config.yaml
num_hidden_layers: 9
d_shared_expert: 0
balance_loss: 0.000149
tie_word_embeddings: false
optimizer: "soap_variant"
learning_rate: 0.0176
beta1: 0.95
max_seq_len: 256
Below are experts of layer 5 (counted from 0) of a mixture-of-experts language model. Rows are named router (the router's row for the expert) and show model dimensions 0-127. Each number is 128 + 24 x the weight over its row's rms, rounded and kept within 0 to 255. Numbers have three digits each.
Before each expert's rows: "mostly gets" lists some tokens that are sent to it at least half of the time. This comes from a sample of Wikipedia text that the model never trained on.

# expert 36
mostly gets: " man", " people", " Man", " women", " player", " children"
router:105161121184124145115122150147131095128141146143107150120110098184153104103124107101108117112146098092111157125180087113151150146150129140179123095128116106103101093130160116162113105112138123113146153110122144122126140115137151167092128097137168090066168124105147086112141103109102135131100141118150103103082136103100096103095133155153109114140100151132144127159088120108132146128138

# expert 6
mostly gets: " km", " ft", " million", " mm", " lb", " sq"
router:135166176151139146099129104158153136143123145101116178112110119152178161137160116129152076135142081106141152132165125093151139126137136191181127123131137107078139120124109135131161119093175134115123160077113113107125130119107099137132116129133165128132179128118140093121095090100108172110143104137152115123136151126122091150103168148132135087129127151130113127179123141128103114124137

# expert 12
mostly gets: " he", " He", " It", " Le", " they", " She"
router:148163157161163169123120168101176084121135152133127153120109129121161145102130116103125124173113103102141144106144117120121135137201118135164153122122136104103088095154158115123141133142124124082121148082125104101155131105111104131109113155111139133101185160090099105119147113111103152145115102117150140138133157114121119154095171135141136098122116127103136114136091092123132169106185

# expert 20
mostly gets: " this", " same", " these", " third", " next", " way"
router:123153131156135170114152153143143142108137135115144155125092127120135154120123125113141121127140087095141159100158097134147107114159128149132084119109148137116129107148180153108133102119120104132113138061093089112153095117102129155128121141104201145099148121114148086101134135132071153124170084136101126097093148148099101141116117178163139157122117136120159117121115074149125112140145

# expert 14
mostly gets: " CO", " CA", " U", " IN", " JP", " SC"
router:112142149187175163119127172128137116146133162099116135111148114124183116129159111124133081126162086086145147120165096124137133123151128131148103131131157121068102101140151120128122143107150102109108166105107106127157126117135110153144120118138167099112153128140126081102080119100122209146120137141101111131120137151129090158114166159190136119128124147117149108134104137126126128117144

# expert 33
mostly gets: " votes", " areas", "pts", " works", "ests", " features"
router:130174180184127161087166107149144101162135163133126160106102142136128157114164145150138133107148106112153156086169126125144123145142143137140095101128140127081130095137133086138132135149143084089109130106092125135175102096100102154126104119153181107110140095113133104108124108092096133145102112119153100100135159110074116126153127146141152150132107113102134118145126107121096101135126

# expert 52
mostly gets: " ===", "\".", ".\"", ").", " ==", " ===="
router:133182170181118130116133126146131113142124139104088134113086148157125105103143128095116135175147132080142119110182092098095133130170148167137129107122145106095129093108154104111139135133131093120110163132094106131125127100121139112143093098138143115095151119148135093147085085099084162129148122111141122088148147127120105153112127163148128113103106130096136141159106091113103100098165

# expert 0
mostly gets: " used", " made", " won", "ized", " due", " took"
router:120174161183139126122129168154149105141114138107161145120089153101125137122146083126137127115152111113131159156163129120105158117178156124144101110106129148119104113106160130124139110093134077129081161100108098146113146083088102153136138089116171110144105090158096121097112126108079145129145129162148090090151131123139113164136148154131135108162105099096129112134112107141110113145148

# expert 30
mostly gets: " ·", " |", " —;", " ISBN"
router:126157135194169146078137130127133131127133149157083156111103173119126151131159146139139109148131099078149131137177128128125139126157161147138096089112115113088123101125143121107155118123164105123122150132118120128132112108142076136132104138115145144114184144123094086109133123099090202146116127107127099125125128152131106157115141161204127123155116097146122096122113123134110153137136

# expert 35
mostly gets: " r", " t", " s", " pl", " R", " sp"
router:118192145176151142094143096143130097110130129115136131115126143159180165107157140092148110136165123061131149122133109114116153121152128161154085121124130131080134091150158118103141134120169150103125158093127122141141143121130108157126105131146175116073127128108100103148152123101107158110127105120144120124136159118125088112136163168158118124155088099098155100152129122087133107140138

# expert 11
mostly gets: " Votes", "Personal", "See", "History", "Career", " There"
router:151146176205103154118124132133117128086114115128094146140073153145171113115151122121122119135147068133151130121175095095128071098182155126150104120118147124089146086141136113098113121092131113091091139096096099142108122138122088153126093117098157112130149107107133103118132138102074128121133116135135092101157142110112127163139124121126110123136111117111134130130089110100129115132128

# expert 42
mostly gets: "ö", "ä", "á", "ā", "ł", "ij"
router:110148170192164146119139174127118104127124175131101167118120161146182136158106077111120122164149127146116125120140098116122129118166122155168146101144146152102137111115130138134137118099161124099107170121082115099139137103136108155134127118105144111086174128151090099083116131123080150145138109135119120111128157130119093134148149175166101143093113104122099150163121119144101138118139

# expert 15
mostly gets: " ex", " re", " con", " en", " Ex", " sub"
router:137123139166130109138150136147141087130114149133098125138130143133180132133133125134097098130148101095121104112152138109119130123170124163168104105112110154114133117122152089112138118077142111074117133081129090118149112090134117152130114111151148146109187138107097135172106109129085136098118136137118137089126125145125118138093179150142107113165090111140128109138075107086055110107142

# expert 1
mostly gets: " UTC", " Coordinates", "2011", ":", "2012", "2016"
router:132154139164175170106123109166126091144126145109088177100105116126157128117116111124131091146145089063149124128139082095149165137148146140142106062117145140076130099129115122107131121120114128134146158085113082152114145142118100119130135112106127111108145137133121100119104143120081153112091101139125104076150175148110119111114137130139157156146122128100132144147080108132086134129122

# expert 59
mostly gets: " his", " her", " wife", " married", " daughter", " whose"
router:127157194166122140125135146134153130118131111137112169135128146145159139093161103137108086146147073106163113115135094084124140101153144175166077121088142125116098106111206155161160140147149083100114129104129100093125144113122090158133147123138144140109163121134129104115109127141077151145116134154154109121106132141110122130150141129132116135143090140140128100141099100129147134118163

# expert 40
mostly gets: " South", " North", " East", " south", " north", " High"
router:090147156162134133084118105154165111096133114095096142157137116113151136116102126108154133097139082102155127109159090102147145096178113141135089096079124132091097116106126121121157109090119127109117157111129089123158095117114084164146100156118159136079136132113111109091125131118094170134164119146144106090133119119112134144125149145163118098150146135131126109194108124117115109109137

# expert 63
mostly gets: "idae", "ina", "ić", "za", "ella", " la"
router:138158143173143153094126143116123109150159176138131134134102145168141137128122121147124099124158116138154114121142125091116135149170121167145106105104134142105101103115127104116139128127158059135110144122112120115163141118117105150126124147145142162109168140107116101156115089083050168115154101138119117086121181107102127117149148136135094137165076140142123113159093103130098159106140

# expert 50
mostly gets: " com", " Com", " sugg", " us", " caus", " describ"
router:124172115151135125135119112127131119139146151105122157112101174161204144123142132114130132094166087055135134108157094107132115111163156158114123117103176136109110126136148093123162098120159067096131124133103098121129113110099132185141093124091140124123170112107109117130116114104108143146120148123142121100144141122104123146109165145157105128134091099123137124148118071120125140112156

# expert 57
mostly gets: " an", " An", " Min", " Mon", " Gu", "An"
router:134149164160150092102121186133173116141076133120083160132131168135178123129135087112118110123150120100134135116188107116132120117160122172149106085144163137123116080126140104117139115136124133083114161096122094096116143131141122154122148117107142096137173106136101112108137133091103155119133102125088104111116108127113094140111172146166104134100105131133161129142086117127102151104141

# expert 19
mostly gets: " hold", " support", " land", " pass", " design", " cover"
router:163151137141170145093109130110131116161144126141091164137084129143144130145136091090133124138117092076151157099154076085154107137178155130143096139106124142093110119120133104124137102108161098096122132117101093132117081081144101165115098137135188115131119098126131081150129131117086148154137115117120105111111123121118106154093162133156096105117126106109142129138144100126096096121144

# expert 3
mostly gets: " =", " ===", " ==", " ====", "\n"
router:096150143183174129103116125131148117145144148127117130129145156127131136129151089124127131149128073105119152117145095114115114122170173179126130114094129109074094112129166144100155114121155110118119153065088110163116086112091111138174103117126152153086190117139110102154140109134106150121101104124121093130112138131136126133131122105152140141122075096106126114141095107144108104123106

# expert 22
mostly gets: " H", " C", " G", " J", " Ch", " c"
router:127171139174158126104156153108138110136141128105115171118150155130192168109137115149126095134169121107124145139191081078136150111174142144143099119106150113100119111128135114148121131114142100122132164116093130145119108087122108129148131133113170102101154106136103097113092097098147190149129105104155093114137160129105089160131178147154127111111128132123120137120110123141119144102146

# expert 61
mostly gets: "hi", "ji", " Israel", "istan", "ya", "awa"
router:100140135194151159102163151111108093142128181152122126119107164176149128125117123135097125135113089144124104149151088100105136112175120182157129091111101154098128117128136131125170122120126114123160155113132098120151121092126127163149118092111169103079145120112136062108118143130070170116118140126142126116150143150104125112126143147161102140140126114127146147158130096117107136124167

# expert 25
mostly gets: " is", " was", " has", " are", " been", " became"
router:143165157155134176122127138107136121119143164107115147143073162139158153089155147126114119110147053074153108110140086120159121110139137154143124134102150125121113091110138099138140127113136107083141151112104145142128125118087113142113137128093141104093147129169100093120143126078099181137164099130112114124153106126092132113169149143162117112145099108126156130141085132139095136096129

# expert 58
mostly gets: " Col", " col", " inc", " hon", " Hon", " Franc"
router:135179182196137127112098138143149143133145180115108141144103124136209122109107132127160089119156096104132130123136118127145115132144151155156089087143120131122109112136128114179108123116120116093125142093134093133105128125136116137170100107128164105117142096114095123117124095113113124162133125132143129092101116127093093116113153123182117102137130142115181121130117090117109160113082

# expert 7
mostly gets: "\n ", "\n   ", "  ", "%;", "    ", " MF"
router:131137145174136136084132168136121137152139132105141136140096179138139169138145121113125103129115078070142160112150134110147149101143155176137109087140117147078142097148138134127137141119135106127109131119129058121175110114109141190118119114139128091086179128121098105106149095104094141114137125110148098122121134133075094146138169129157099132148122140135170138142136111152134144132141

# expert 62
mostly gets: " Votes", " Candidate", " Date", " Coordinates", " Total", " Genus"
router:140172169198112151115139144137142097092123140111100159126135137123191130089127109129133092125134081095139151081150141092173121130180107139134138111120134117052121101137140108133144131128118106099126109098095133130125113095107093159106119132135156104107120143139153124157143116135102130116115121143136092095098157115118068117129152123139116130142144115101136153131074124135128166109149

# expert 41
mostly gets: " appro", " belie", " prom", " cle", " impro", " achie"
router:159167153184125138139147126143128088112129125134120134093099130144185127130137140104114112104119071060143100110138115136104140145132133155132116085115134174109126103129156115132143131129176098098103126106108085103146092079110116149165121122091125113074154144121103134128129116126074147127156142093128118112142193108136131125100150139142111097139124114135141126176110101102110123131138

# expert 44
mostly gets: " Os", " Ash", " Sar", " Wal", " Mos", " Is"
router:131155161207138138126132101151148106161129150106114159134127156140179099146143145130106121116135105144122122113158116085105144138164126128191133096129134166101126110155147116161122169154149131125117155090064089125137133104119114150151098154115157102125180108134118106074117107101061149145140120120130115119112136134102108114134154178156118121138124107130160106140120117134127136127131

# expert 21
mostly gets: "ñ", "ç", "tar", " Tem", "ipp", " Mart"
router:129139124217155146082120151134112122173137137141144119122107116163174144118105110113131138171136102129127119112188096088116088093141118135114124076128138106091094112127123105134146154129131110118089140116145083143132151075116107131166125137111184119120165121124110097124124105137075142140143120118124121099098135128116119140104175139150103136151134115104168113124108118148119144121168

# expert 31
mostly gets: " his", " its", " a", " the", " their", " her"
router:123147159122147164075149133136122137170148165134108127117130166157199125128151133131107093144116110098147129099134122094138135125160146145141107105096158126133103071128145113142181135134159110126095153120121122129131134109125111144182108114126165131083130111125124106121132118121027135128148095124134115094138156148126079130095134140178154152153111123116125115119108108099119143121134

# expert 28
mostly gets: " would", " can", " could", " may", " will", " to"
router:116159178140138134072139155133143122133154141141138143117133130139123130113098146099148124145147096097118122135170125105131120128168141158134144125120151168089132086100156124161157146114116092067133142137132085125137153079114110154151113144096132093117148116122127086121144113086090161122142094146137106106115141135124125125095165113192129154135131127085117116181078096093113107136130

# expert 56
mostly gets: " conc", " subsequ", " pot", " Val", " fac", " Par"
router:122147152200118145072113166136138100156119150134107170128124117128187155127144133134100110124130117084122141090145123099108113106144152165149117098115110122118088120111147118152122102105139119097120158069138118098114143118120110170108123129161149118119168100120128135133109100144094151103143094109110124081122122155081127147112147161177105121166120097128126106153134111150152130080120

# expert 5
mostly gets: " business", " footballer", " house", " guitar", " church", "ittee"
router:116145194164156148113144121110165122151123133145115143105093132113154123119142084099114119109118100122121135086162130093142143116176152161151091113143141109114095094123173109142172145105158124115132138118106129110167108081116082141110102107121144138097174121123149092143139121127053157164128123117125133112098170119089104147118138149140098131160134127120149126150103115159099102127127

# expert 34
mostly gets: "oub", "andid", "angu", "rug", " Wind", "oup"
router:143190146194133137114110155136137122113135129085074168101110115152182176134158100123138126150153099142107109113145137129149129124181158130158123123131144116131088131084115139132152115104124116124100158109137103079122099092126128173119103131099155079113155134122123132159120107117072168128136123154142101082094126128117094134114148156167107118139164127115130120135130136127111121122113

# expert 39
mostly gets: " water", " white", " black", " light", " fire", " gold"
router:113139165163156126070154129148145144117131152120096133101117144150150167128129110088147143109106081131141120131147100094143146103175125147161091132145140139105126098113132127101163131099141121114116140095083122111176114095104090149116086126107143120129154131096115102130122121097031129152136139130133124088122145114126124132095156150131104121107099147099097122149087133165110117113153

# expert 9
mostly gets: " art", " class", " Class", " cult", " period", "ateg"
router:139157142164148133123123134126109087148093128122093140117098132186156138132109141119105122112169087089146142127166113099157131106139144114149076084111172132097113103138146138148141145102146097139115116096125104096123124120112102138156078131134186141106146145133141080150146078115087151136157095100141097122132153141095115123113130122182109102175124134120127167154108131109134130149108

# expert 18
mostly gets: " Succeeded", " Preceded", " known", " founded", " able", " located"
router:135164152189127128084123142115128120131154122131153173110081133116132134117098096093121102109141116063143140103172124100128149125178129135124075124106120162103117089119158102125141094143149115115135150086075071111132116110097123162133117089097161089097122133154114118126114136101085182118111141110093128109146159123137138115136156137152134119128124112106140136132102119117122110103148

# expert 38
mostly gets: " comp", " dep", " exp", " ext", " def", " sec"
router:126164158170121117122149107125153142115138128137121155095097124134192162091137120120158087164171097094124129109169130131097115143123149156135072093121109125115098113151162090134113133122165093120152144103129099122114122093105091157147080144087143095127145090132123106138125093120089157106134078104134103123140129132129119151121150137152101128141123099093125149130080106111131130084134